From a checkpoint of a small mixture-of-experts model trained on Wikipedia.
Experts: 32 experts in each of 18 layers, 128 quick GELU neurons an expert.
Training: a variant of SOAP for the experts, 235M tokens, 7175 steps.
Below are experts of layer 3 (counted from 0) of a mixture-of-experts language model. Rows are named router (the router's row for the expert), up (a neuron's input weights, with its number) and show model dimensions 0-127. Each number is 128 + 24 x the weight over its row's rms, rounded and kept within 0 to 255.
Before each expert's rows: a language model's description of what the expert responds to; "comes after" lists some tokens at least twice as common just before its tokens as in all text. This comes from a sample of Wikipedia text that the model never trained on. Tokens count by the router's weight.

# expert 2
It responds to: Separators before numbers
comes after: " |", "|", ";", ",", ":", "1"
router [126 137 154 178 131 127  88 172 136 146 119 148  96 142 122 164  90 134 138 136 128 137 107  76 141 105 126 124  98 129 187 171 131 145  97 142 110 143 148 142 116 137  94 126 139 120 156  99 118 114 123 124 141 123 109 137 154 132 117 108 132 123 101 137 113 142 118 157 120 118 151 113 128 120 162 126 101 127 163  58 187 145 141 114 132 137 113 127 155 204 134 145 117 110 141 148 186 108 161 142  92 118 103 131 108 119 106 110  87 106 143 132 134 134 179 109  94 168 101  93 150 109 130 143 116 151 134 141]
up0 [145 104  99 141 140 101 154 156  97 122 101 129  82 145 157 156 125 136 148 127 142 122 104 138 142  89 105 104 148 140 125 150 132 122 153 171 103 135 161 131 114 184  76 136 141 148 128 122 168 113 148 132  89 125  71 120 123 164 146 131 146 136 116 164 129  99 146 155 115 160 121 192 113 145 118 117 180 161  99 132 117 151 118 127 116  96 165 138 148 108 168 119 131 110 112 126 142 127 139 132 158 152 134 125 137 105 114 109 184 148 171 109 130 112 122 148 109 122 152 168 104 175 169 130 151 119 106 145]
up1 [121 133  96 186 117 132 128  96 126 117  97 153 144 157 101  94 154 141 127 121 127 156 127 137 100 124 164 112 105 137 116 136  79 145 130 161 164 104 120 132 134 160 131 115 129  95 140 130 128 168 178 133 107 162 116 113 120 119 173  88 134 145  85  93 133 166 153 176 111 107 104 158 148 113  98 100 143 154 135  98 144 157 123 154 100 121 146 105 120 167 177 117  91 113 152 150 131 113 152 145 174 103 137 130 138 109 137 159 156 130 124 110 146 120 105 139 125 144 112 122 173 193 152 125  98 118 130 132]
up2 [173  83  86 128 129 117 139 108 134 134  99 158 174 150 138 166 149 127 147 133 139 125 115 142 125 166 121 116 172 126 135 114 134 153 127 164 124 133  96 108 119 119 145 207 121 132 145 154 115 131 131  94 142 140 138 100 141 121 154 118 193 120  98 148 159 108 105  61 103 150 127 153 147 151 106 132 129 151 116 118 128 158 105 105 144 119 150 106 127  67 139 123 102 167 110 163 138 160 174 115 141 137  95 137 148 153 136 115 159 113  85 106 144 126  95 159 142 119 140 104 143 115 133 147 140 108 150 117]

# expert 30
It responds to: Numbers in data tables
comes after: " ", " (", "18", ".", " +", "17"
router [154 117 100 144 104 119 117 113 111 141 103 100 134 125 147 121 113  83 113 142 147 185  96 138 130 104 150 117 138 159 115 176 102 108 125 162 112 128 124 156 152 117 130  81 140 134 112 100 151 150 129 140 138 184 119  76 109 143 118 176 168 150 174 157 176 121 117 147 154 139 101 157 136 126  86 112 154 132 144 145  85 124 121 156 108 147 141 148 129 146  98 171 119 119 117 116 148 127 111 109 118 155  74 113  91 107 128 133 118 104 177 153 126  82 148 134 139 121  79 112 133 108 119 156 124 122 136 142]
up0 [ 71 168 113 112 136 123 133 107 155 102 128 104 128 115 168 147 120 106  92 126  88 105 144 161 114 154 172 123 118  73 118 166 132 120 179 122 106 130 104 114 121  57  99 152 185  72 157 124 121 155 155 125 152 100 144 121  98 129  93 114 111 127 114 137 101 132 114 150 126 138 131 133 142 137 135 146 123 124 102 133 122  82 117 112 146 109 111 139 162 143 122  98 116 123 116  90 135 159 107 125 168 144 170 112 130 161 129 141 101 140 106 130  69 162 144 118 146 109 113 134  91 156 129 131 130 136 146 119]
up1 [121 108 110 132 118 135 159 114 100 145 115 129 143 121 109  89  77 149 123 148 141 124 111 118  98 107 153 123 145 107 123  83 135 113 113 192 105  72 133 184 142 150 120 131 154 101  97  88 106 146 131 176 169  90  83 137 123 131 164 137 119 133  83 115 147 151 148 138  92 103 107  95 139 125 127 104 128 125  92  98 161 135 109 132 107 130  87 148 137  98 143 124 148 111 138 150 117 159 140 124 149  99 168 122 128 105 138 155  97 105 118 150 100 106 136 140  87 172 151 142 117 127  96 139 159 101 127 152]
up2 [120 132 110 121  99 173 150  98 128 134  99 107 136 130 137 104 176 113 117 148 136 157 132 134 101 133 120 146 104 143 159  92 129 178  80 119  95 147 144 111 133 137 117 129 132 100 160  98 125 151 123 131  95 159  93 122 106 101 104 109 132 151 159 144 112 124 130 119 146 133  78 111 193 124 114 169 134 118 124 150 106 126 146 173 110 136 127 102 114 108 166 113 100  84 132  83 116 117 138 182 149 121 141 143 124 105 125 131 134 118 106  96 136 139  87 133 130  84 108 114 104 135 177  90 121 165 186 129]

# expert 7
It responds to: Mid-word er/en syllables
comes after: " H", " h", " M", " B", " b", "h"
router [100 128 153  77 153 113 123 122  96 141 101 101 121  91 125  70 120 151 148 137 117 130 119  90 179 127 159 153 130 150 143 119 100 112 172 126 109 122 167 116 160 138 129  89 114 140  90 111 127 156 170 133 141 119 117 179  94 152 114 177 116 142 101 152 164 104  78 108 109 155  70 134 110 111 136 124 114 122 139 134 111 108 125 128 102 112 143 144 145 117 151 138 121 120 120 107 147  74  66 123 116  97  98 123 109 116 157 152 134 124 129 166 121 166  93 105 105 121 118 133 132 107 135 149 141 109 124 139]
up0 [149  93 134 136 135 119 158 151 168 153 111 118 100 131 151 162 104 103 104 153 138 119 124  96 137 143  96 141 108  91 140 147  74 130 196 117 125 141 111 143 148 115 138 176 123 156 114 125 141 124 127 130  91 114 125 145 117 125 136 141 149 101 136 111 167 179 130  95  88 116  96 131 152 109 164 114 129 103 118 122 105 122 112 131  76 135 133  90 111 138 115 142  84 135 109 125 102 120  53 145 115 136  67 139 116  69 157 136 136 109 167 135 138 113 139 107 117 156 132 123 110 141 127 143 139 113  99 165]
up1 [107 122 141 142 123 144 105 115 146 135 130 155 156 157 137 148  59  48 158 114 100 143  91 165 118 126 132 124 139 146 153 142 119 123 142 129  87 137 188 126  81 136 131 127 179 123 135 145  68 126 128 147 126 129 137 136 117 129 144 161 116 171 142 128  85 131 155 115 119 137 143 160 139  81 107 139 134 159 136 133 108 119 147 136 124 171 133 149 104 113 138 108 127  88 119 148 140 106 120 161 134 133 180 147 106 122 111 170 160 151 140  90  90 136 167 116 131 120 133 113 160 128 154 116 170 119 118 120]
up2 [119 132 110  85  80 144 110 113 130  90 138 176 114 139 116 101 118 162  82 145 105  87 104 134 136 114 104 149 142 145 133  79 120 128 131 149 132 157 134 134 166 136 139 129 116 152 101 134  70 122 161 135  98 155 155 140 105 111 130 130  75 123 100 102 117 172 142 157  80 118 110 127 132 107 118 147 189 153 139 148 155 121 102 155 115 118 138 131 124 142 145 181 140 146 137 148 175 111 104 132 151 120 141 119 130 131 109 171 142 100 116 155  95 136  81 164 120 103 149  98 102 138 141 165 137 116 126 119]

# expert 31
It responds to: Lowercase/capital initial consonants
comes after: " the", " |", ",", "-", " a", "."
router [104 108 150  75 148 138 190 152 140 103 115 117 110 154 105  91 124 136 140 171 101 178 163 100 156 117 126 135 110 122 141 142 114 148 129  99 113 154 136 117 162 131 160 152 115 142 117 108 134 129 127 136 146 164 148 105 116 120 133 133 117  95  81 146 123 115 122 142 155 173  94  76 125 135 126 110 118 161 161 111 140  96 154 131 155 111 104  92 210 171 130 130 101 165 117 127  95 104 116 176 137 112 135 124 137 135 145 150 122 102 135 147 124 137 131 176 122 137 131 168 103 120 149 151 136 139 129 106]
up0 [160 151 140 169 171 130 155 117 155  97 111 203 106  98 149 171 127 121 144 148 127 130 116 110 102 134 134 190 166 122 142 170  98 117 144 136  93 153  40 125 119 122 118  93 136 105 144  93 108 137  86 119 118 122 160 100 142 117 121 101 146 118 141 142 118 163 141  72 117 152 157 132 124 122 114 139 118 129 142 137 103 123 107 146 124 162 134 114 112 134 152 100 134 111 132 164 115 101 117 103  97 111 125 125 119 119 141 164 161 134 109  84 112 157 120 158 105 142 125 149 142 138 123 139 105 141 158 115]
up1 [ 83 130 150 128 131 120 104 134 159  60 159 168 112 142 148 123 146 100 140 100  86 116 142 125  85 106 140 122 148 124 155 162 120 156 139  93 129 130 153 144  89 170  91 103 112  95 159 159 105 136 116  62 128 119 127 127 124 151 162 108 137 167 157 140 148 105 150  87 127 124 134 109  65 107 111 160 150 109 150 146  96 147 109 148 106  97 126  95 134 114 118  89 125 144 137 133 115 141 115 134 127 120 154 115 170 102 129 154 157 125 108 131 116 112 131 119 136 134 157 103 162 108 135 103 175 104 144 110]
up2 [113 111 140 104 113 101 130  93  91 135 137  73 118 111 151 119 161 113 129 176 112 157 111 106  97 148 122 151  92 171 127 111 126 120 159 134 121 136  97 120 174  92 133 138  94 132 157 131 158 155 170 106  90 151 139 181 115 144 119 143 128 110 123 129 152 126  67 162 122 116 156 100  86 122 115 125 125 148 128 114 122 118 149 126 140  86 113  93 122 124 125 129 118 148  84 138 133 125 109  90  92 121 164 100 143  98 148  86 174 133 137 130 111 153 164 150 137 155 155 139  95 144 128 144 109  81 116 152]

# expert 17
It responds to: Articles and determiners
comes after: " of", " in", " to", " for", " with", " as"
router [133 123 121 132 125 108 165  88 104 126 152 126 117 132 123 189 135 144 101 125 101  57 140 137 145 146 121 113 173 145 118 125 100 148 146  99 149 168 147 159 140 157 128 104 133 113 127 131 110  83  67 123 119  97 111 130  96 112 160 151 135 167 120 181 112 137 147 125 139 125 170 111 116 107 142 106 111  89 128 112 139 122 160  64 159 135 145  87 104 149 121  90  84 125 168 124 137 132 108 111  97 127 125 144 115 114 113  95 115 124 133 161 151 109 181 132 133 108 114 132 130 120 157 156 139 122 106 113]
up1 [126  96 119 140 124 160 146  86 147 144 140 130 154 138 110 147 159 148 104 127 142 128 119 140 127 109 208 128 138 100 116 139 112 131 162 129 104 188 134 139 110 130 151 137 146 147 152 120 133 101  99 113 122 128  95 136 111 126 108 105  94 107 109 155 160 152 104  99 147 125 122 142  84 104  88 148  98 109 167 135 139  96 184 128 124 160 124 128 133 148 194 171  90 120 134 124 138 144  78  96 134 164 128 155 133 112 151 129 116 140 193 152 136 122 115  97 127 106 142 116  89 154 138 137 111 102 117 132]
up2 [170 137 145 150 114 141  98 124 128 114 144  88 161 158 118 135 136 120 127 127  71 169 107 111 106 100 142 167 108 130 150  98 114 115 131 136 144  57 101 146 107 143 136 137 108 141 159 143 173  95 119 111 131 128 126 114  94 159 139  88 134 184 119 113  99 130 155  78 114 152 100 145 162 134 148  89 113 120 145 120  91 115 166  97 136 139  78 100 107 153 119 113 157 135 118 169 115 142 116 108 163  92 134 102 119 125 142 108 145  92 119 134 104 118 135 165 132 110 133 155 151 142 113 119  81 112 120 118]
up3 [145  99 133 122 143 138 145 169 112 206 154 144 166 137 179 122 111 130 159  90 124 109 168  89 103 129 148 164 127 103 117 112 153 109 128 150 121 148 142 142 108 136 122 157 145 116 144 133 113 128 136 119 152 102 141 118 110 118 121 140 145 103 121 128 109 113 109 176 144 137 128 179 135 120 122 153 125  88 118 108 136 103 141 119 112 133  94 154 190 119 141 124 160 118  97 146 134 104 137 151  97  92 104 134 167 168 157 120 113 142 139 163 130 139 121 122  88 172 117 152 181 157 159 146 120  76 148 106]

# expert 20
It responds to: Year and number prefixes
comes after: " ", " (", "4", "5", "–", "6"
router [158 104 107 102 135 127 118 129 171 112 116 134 153 150 113 142 101  97 139 124 152 117 168  96 121  87 173 123 131 136 122 144 122 112 148 159 158  99 118 172 170 107 123  84 103 119 116 104  98 123  99 122 136 153 139 100 127 130 139  99 212 132 147 130 151 130 103  97 151 152  92 127  80 165 124 132 153 133 157 128 128 117 154  87 139 109 125 154 168 172 106 134  96 127 127 155 155 139 122  96 133 107  93 130 146 117 107 128 188  99 158 121 150 138 106  88 139 117 110 131  99 108 115 107 102 132 128 146]
up1 [105  97 108 130  85 157 120 106 101 128  89 117 143 124 159 163 130 130  92 115 155 115 131  91 134 136 126 102 136 152 122  84  83 156 167 140  95 114 134 125 112 165 126 124 177 125  98 131 132 122 128 113  78 148 122 163 130 135 160 105 144 158 120 122 133 119  54  97  84 155 112 138 115 130 158 172 150 127 141 182 134 117  89  99 123  99 131 142 127 145 139 109 125 128  94 163 137 148 113 138 155 121 118 138 130 133 117 169 116 118  84 139  96 156  93 148 147 161 129 122 134 125 140 150 124 187 139 151]
up2 [109 146 179 126 138 173 109 128 132 127 143 163 105 116 123 166 121  78  86 110  89 166 146 130 125 135 109 153 178 134 126 127 154 131 150 155 128  70 147 135 115 121 104  97 108 148 147 148 137 108 136 126 129 106 141 168 181 131 133 142 158  93 120 131 122 100  95 125 131 112 121 164 116 147 140 145 147 115 145  94 109 148 149 151 134 152 141  91 171 140  99 121 147 118 127 114 172 105 132 119 105 125 104  72 117 111 128 159 128 143  94 110 136 105 113 126  49 166 145 128 120 169 122 112 138 130 136 164]
up3 [104 130 122 149 147 129 113 125 145 148 172 146 101  82 114 134 117 103 118 131 138 139 107 135 135 105 150 160 116 111 135  95 101 107 130 135 118 170 133 138 145 123 103 124 127  72 126  98 198 106 145 117 153 159 121 130 116 184 132  84 145 132 114 125 116 141 141 122 124 123 133 163 142  77 129 156 111  96 146 103 168  82 161 127  97 126 145  86  86 158 128 126 176  89 144 148 144 150  97 107 164  89 144 173 175 129 137 131 109 119 115 163 147 129 148 121 139 141 138 160 144 154 138 108  96 115 151 145]

# expert 24
It responds to: Final digits of years
comes after: "201", "–", ".", "200", "202", "199"
router [109 118 191 149  89 128  75 145 105 121 111 123  93  81 155 123 118  88 106  92 129 142 143 133 109 146 138 126  72 161 161 134 147 112  83 129 154 119 140 136 147 132 155 139 126 119 128 154 108 125  95 128 134 121 124 100 135 116  89 132 135 158 102 123 151 143 123 111 115 147  95 137  88 128 130 149  98 125  83  92 133 136 126 131 144 109 105 138 100 118 152 128 111 105 144 132 169 130 155 151 112  80 142 128  84 132  98  89 177 123 110 137  97 158  90 173  63 134 141 105 137 139 122 120 148 119 113 155]
up0 [102 134 138 120 104 172 142 144 147 151 150  91 137 134 127 115 138 123 121 153 117 142 143 164 164 133  95 134  72 116  95 183 144  98 123 113 134 115  99  97 139 132 122 201 123 105 101 133 125 133 120 121 116 154 101 119 130 149 134 133 153 128 167 175  98 145  99 123 121 142 127 147  96 131  64 169 138 140 181 127 118 107 148 157 156 158 163  88 143 130 136 118 143 150 113 161 119 141 112 100 151 135 115 131  86  98 116 159 138 108  78 114 122 119 163 111 131 117 130 148 140 124  85 152 134 103  87 121]
up1 [191 129 148 140  98 124  85 109 110  95 130  84 100 122  89 140 138 112 121 118 114 145 112 128  80 142  69 150 104 113 128 129 120 157  87 158 134 132  90 183 136 137 142 133 110 141 128 162 120 105 139 145 115 114 120 129 142 148  84 138 126 116 130 178 122 136 146 100 139  88 115 115  96  97 113 135 111 144 124 139 113  81 124 101 140 106  80  95 147 145 170  95 109 153 107 140  97 153 104 103 136 129 129 137 109 164 171 134 143  97 123 158 121 104 114 114 150 185 145 129 130 127 105 155 149  96 128 125]
up2 [130 116 133 107 170 128  92  92 119 131 116 132 165 142 127 123 120 136 118 129 151 167 146 101  92 140 106 160 156  94 129 108 103 150 144 162 103 139 103 127 152 133 162 167 165 110  99 144 129  95 176 127 129 127 124 143 115  71 117 152 140 114 131 105 144 140 133  87 138 131 150 140 139 138  75 141 159  90 144 117 144 150 129 162 125  87 112 105 121 155 120  59 101 157 135  99 145 119  98 167 128 137 118 108 164 141 120 177 153 130 113 131 166 131 104 183 147 133 135 107 152 110 126 136  98 171 141 147]

# expert 15
It responds to: Conjunctions and prepositions
comes after: ",", "ed", "s", "ing", " W", " th"
router [144 119 115  79 108 133 138 128 156 129 139 120 174 100 125 152 133 125 125  97 100  66  91 163 119 145 103 104 164 126  80 155 158 134 133 133 172  97 141 107 174 106 132  60  90 131 126 134 123 126  74 153 135 148 126  80  92 152 139  97 104 155 136 122 124 147 125 155 110 130 130 122 153 119 132 102 142  93 128  82 146 118 156 163 102 148 155  99 157  97 124 111  99 147 147 147 147  99 115 128 132 129 114 170 109 121 119 105 150 151 104 140 131 150 141  95 102 159 136  96 137 113 116 113 130 140 109 108]
up0 [108 144 115 134  88 195  90 155 125  83 123  92 143 150  91 163 155 122 113  89 126 112 110 146 138 141 128 151 122 134 141 161 112 149 144 117 144 145 139 125 136 155 128 153 118 125 173 121 130 135 121  95 129 118 186 127 124 106 125  95 152 114 128 117 171 144 101 110 122  96 140 121  59 119 152 115 174 147 160 128 136  99 149 112 137 103 160 117 124 152 148 106 157 101 166 122 147 149 138  80 139 113 146  95 118 122 127  80 122 143 125 158 137 112 128 100 148 176 152  93 104 105 110  91 100 143 120 152]
up1 [112 108 111 109 140 155 155 107 150 102 102 129 114 130 123 120 130 139 124 170 131 133 127 131 129 156 155 122 165 149 124 120 123 135 141 173 103 167 130 157 104 123 106 121 122 137  98 142 162 145 114 114  92 154 158 127 147 148 109 133  92 158 130 158 132 177 162 124  53 160 124 117 136 141  97 157 123 115 152 138 144 110 166 120 118 107  65 151 118 134 123 130  99 168 151 107 131 110 112 106 110 107 158 111 148 138  96 150 123 163 118 101 180 106 130 110 100 139 195  83 115 128 137 165 113 102 170 118]
up2 [118 146 147 127 196 158 126 126 142  95 142 134 123 142 129 194 158 110 117 182 151 129  86 130 117 161 120 111 145 111 120 167 138 142 126 144 134 111 147 103 139 114 149 117 138 177 112 161  94 140 140  92  96 108 148  96 149 157 135 150 140 150 157 118 102 148 123 126  97 129 128 159 164 128 157 127 164 145 124 154 126 112  81 133  87  99 138 145  93 164 103  95 145 119 122 151  99 154 103 173 134 138 131 119 172 122  98 143 105 176 136 152  96 126 119 145 176 134 149 100 111 128 135 144 131 129 154 121]

# expert 14
It responds to: Word-initial single letters
comes after: " the", " |", " a", " and", ",", "-"
router [166  88 128 119 150 121 146 118 105 106 145 179 152 148 137 151 128 169 129 123  98 176 149 124 142 151 136 105  61 127  90 116  76 136 129 139 132 157 144 116 112 131 142 157 116 159 152 131  83 104 192 105 151  91 108 115 119 144 132 149 125 108 117 152 123  88 113 155 123 135  92  70 121 172 117 140 121 120 158 138 103  90 123 118 155 145  97 147 169 125 125 161 150 115 128 132 111 117 128 148 118 128 123 108 135 132 101 118 123 149 134 101 199 134 152 122 131 119  91 139 140 125  87 154 145 136 133 112]
up0 [142 140 125 155 165 129 184 105 101 121 176  94  89 111  81 105 130  86  90 136 138 150 119 140  71 171 156 140 162 135 146 105 117 121 136 134 127 130 119 142 122 115 119 152 143  71 166 141 130 115 125 126 135 136 141 137 122 136 103 115 115 132 131 145 173 128 111 101 128 131 112  82 153 138 110 131 131 110 133 177  98 130 136 114  91  83 137 170 129 132 122 109 135 138  94 193 108 121 127 117 126 149 115 106 148 117 137 130  56  80 144 117 152 164 146 136 145  87 134 147 147 147 114 143 105 125 147 137]
up1 [110 120 158 120 111 168 133 160 138  76  92 110 126 132 119 152 119 106 100 136 132 148 116 139 143 130 110 154 137 148 106 152 137 109 126 181 150 155 182 127 131  95 137 126 114 113 105 171 126  97 103 115 117 123 122 158 107 125 114  95 134 142 157 108  97 164  72 116 105 141 152 141  63  91 158 161 138 133 121 115 134  93 147 137  64 125 164 160 102 156 137 176 118 132 130 134 121 116 180 134 126 116 133 176 130 132 127 111 129 166 136 108 127 103 100  93 117 119 154 116 123 117 140 113 111 168 145  96]
up2 [111 139 123 147  69 116 154 151 142 178 100 126 133 140 121 112 135 110  98 140 136 108 130 150 168 158  84 150 127 159 166 127 148 105 104 136 153  92 140 126 105 158  94  73 151 121 148 154 101 108 118 101  77 120 141 118 112 117 116 130 146 154 146 159 109 129 117 164 109 154 159 126 115 118 145 111 124 126 125 128 149 121 121 131  54 127 134 155 125 163 122 141 128 165 124 119 100 133  99 114 106 107 130 124 136  93  67 122 145 150 118 130 123 147 101 138 172 144 147 159 119 118 130 134  67 108  70 140]

# expert 26
It responds to: Foreign-name and byte pieces
comes after: " P", "p", " J", " p", " St", " Ph"
router [131 161 108  97 121 119 120 139  93 121 169 117 148  90 113 136  97 151 133 158 159 133  87 117 149  79 153 100 136 120 115  84 141 141  94 100 133  98 118 144  77 114 121 140  98 140  97 176  80 127 147 138 126  94 142 112 123 141 105 143 120 122 135 110 104 123 157 110 121 133 181 141 110 182 113 140 139 191 100 114 114 146 151 106 112 139 129 133 146 101 168 131  98 132 136 127 157 141 160  86 123 139 141 106 146 166 130 108 127 115 101 146 123 139 115 137  74 119 105 118 167  95 103 106  86 154 118 120]
up0 [155 152 111 104 146 149 129 105 126 117 144  76 127 156 131 103 148 100 119 142 184 140 125  96 106 110  96 150 133 125 149 122 128 145 105 147 128 144 116 112 101  90  99 117 130 155  97 158 104 139 136 115 105 112 123  97  91 104 103 113 160  90 178 101 137 168 169 151 103 109 138 103 162  80  85 114 115 132 150 138 120 131 128  92 134 121 129 132 110 123 159 119 136 147 124 145 155 149 110 110 136 143 128 159 142 119 137 150 145 145 113  92 118 186 156 173 179 112 153  86  99 128 120 106  85 133 149 167]
up1 [107 125 130 160 132 118 148 132 150 134 138  87 123  96 117 148 118  91 100 169 128  91 129  86 128 112 104 133 175 139  78  98 153 141 148 120 102 122 103 119 157  88 110 150 161 129 134 124  98 146  76  82 125  75 129  76 139 143 110 114 141 100 157 122 156 107 140 103 151 153 132 143 138 120 140 142 129  96  90 103 172 123 108  96 114 153 130 148 173 108 156 147 119 165  88 166 164 139 115 120 101 119 137 130 139 151  94 141  97 119 114 122 134  92  83 121 115 136 108 124 118 150 140 114  87 106 139 115]
up2 [147 116 143 107 131 129 137 156 148 131 147 102 108 157  94 124 115 131 112  99 143 184 105 119 110 163 167 108 148  97  84 144 151 139 130 136 144 102 141 123 131  63 107 142 123 153 128 141 107 126  86 128 122 107 178  99 112 142 135 134 108 140 141 101 152 101 141 118 103 148 103 106 164 191  98 167 108 103 141  81 104 138 111 128 124  90  74 105 115  93 130 156 146  98 120 147 127 117 132 123 145 164 141 125 166 120 120 125  89 134 149 120  93 119  89 133 159 143 141 113  99 154 118 158 126 129 183 129]

# expert 9
It responds to: Word-initial stem starts
comes after: " the", "-", " and", " a", " of", " The"
router [117 149 119 161 150 105 146 166 104  89 113 133 167 130  86 141 103  65 128  78 142 116 138 138 160 158 148 140 102 152 130 125 122 121 154  93 115 120 136 120  97 119 108 135  59 104 102 110 152 156 112 159 136 108 108 109 146 111 113 133 112  83  95 116 169 108 158 118 141 128  95 163  95 132 114 105 148 106 140 134 141 135 153 159 149 118 105 148 122 127 163 115 142 138 167  93 137 152 101 167 134 128 113 116 128 140 111 147 120  74 127 150 139 158 126 180 126 130 141 160 131 121 160 175 117 128 166 129]
up0 [152 122 141 118 115 164 171 135 152 115 139 111 108 145 120 148 183 157 127 140 144 157 144 128 171 133 151 125 100 168 173 171 126 124 140 111 128  87 114 108 119 103  73 124 126 132 101 124 154 140 118 134 111 118 104 108 120  89  86 137 118  57  86 153 110 105 126  85 127  89 156 132 154  70 163 147 155 131 134  84 139 134 139 135 112 113 146 118 151  94 137 143 116  90  99 133 107 142 115 152 135 142 117 122  99 130  89 152  97 134 114 146 124 132 114 107 109 148 149 150 103  92 141 140 170 153 142 142]
up1 [ 98  88 119 133 107 146 138 151 100 120 101 114 128 157 179 129 137 140 117 126 151  98 125 112 143 108 162 117  85 144  87 127  83 129  89 154 161 149 110 119  94 103 133 185 120 134 162 127 162 137  83 127 126 110 178  99 138 149 135 119  99  68 119 149 115 130 157 139 146 143 128 121 148 146 179 109 173 134 161 149 112 126 107 105 109 117 104 176  83  94 155 135 140 132 113 154 101 111 120 122  92 113 146 127 130 120 147 164 100  86 112 149 143 129 155 108  99 106 147 130 103 130 154 141 150 137 135 126]
up2 [132 143 161 113 129 110 164 114 118 117 184 143 144 106 188 107 145 124  98 186 112 109 138 148 132 116  80 179 154 107 118 115  98  97 134 138 159  74 103 149 129 105 117 110 127 108 113 106 119  88 118 124 116 126 115 139 129 142  95 123  69 143 109 117  91 153 119 146 134 102 102 156 127 132 121 134 146 104 165 177 124 123 122 132 145  89 101 125 166 131 133 141 132 120 134 120 110 107 142 157  84 102 133 125 109 114  96 129 148 180 113 132 143 115 104  72 162 157 154 109 125 144 129 154 131 104  92 122]

# expert 1
It responds to: Capital-letter name starts
comes after: " S", "S", "-", " (", "A", "C"
router [121 121 110 157 132 143 138 143 144 109 159 120 162 153 108 114 124 122 117 150 111 143 180 153 113 136 136  87  72 131 116 139 134 105 122  98  99 103 139 126 148 183 138 116 127 181 122 111 116 114 131 136 142 166 113 113 153 121 114 130 155 127 113 127  85  75  76 106 146 162 124  80 106 164 124 133 158 140 132 107  85 156 135 137 129 175 136 121  99 126 101 102 161 148 133 111 110 119 166  91 117  99 143 105  82 123 115 121 170 115 164 113  93 111 119 130 115 100  90  79 123  99 104 123 109 147 135 135]
up1 [146  68 127 156 149 143  88 110 171 111 149 112 123 141 147 116 115 116 136 121 142 102 182 119 161 161 144 117 122 124  85 121  85 130 166 138 150 111 134 137 109 112 141 148 108  95 130  74 136  94  92 167 112 101 139 152 117 117  72  65 143  82 120 133 131 131 122 112 132  83 101 139 125 145 131 161 121 143 119 100 122 152 140 161 131 115 175 108 146 139 124  89 142 139 113 114 131 118 113 121  92 123 162 134 106 122 144 118 180 108 119 116 101 141 167 106  84 161 121 133 137 173 124 136 123 112 124 139]
up2 [121  83  94 138 132 185 126  98 172 117 127 109 107 118 126 134 123  92  50 167 138 156  61 157 149 112 147 131 114 100 108 133 114 147 134 153 149 146 136 143 155 104 140 180  91 117  93  87 125 121 122 104 108 151 135 146 103 134 106 135 138 126 131 131 111 142 111 103 124 127 136 105 149 166  90 145 101 136 142  98  82 130 108 168  70 155 114 143 136 167 152 119 123 112 102 139 114 124 139  93 116 127  86 148 106 136  97 133 122 122 130 162 131  84 135  98 117 133 124 100  98 119 145 119 129 139 141 137]
up3 [125 170 154  73 109 168 112 150 143 115 131 117 131 205 129 159  98 140 122 159 104 141 167 138 130 122 159 104 137 118 130 137  98  98 149 149 123 115 120 166 125 132 152 152 133 137 130 121 137 104 161 130 143 123 104 163 116 110 101 129 157 134 164  97 100 117 126 117  98 111 104 118 114 141 178 145 178 118 109 119 125 107 143 138 174  90 158 100 122 109 117 165 138 173 119 103 124 147 146 137  86 187 122 151 157 140 113 124 114 160 130 150 104 100 168 138 107  84 120 129 146 127 111 134 154 100 122 159]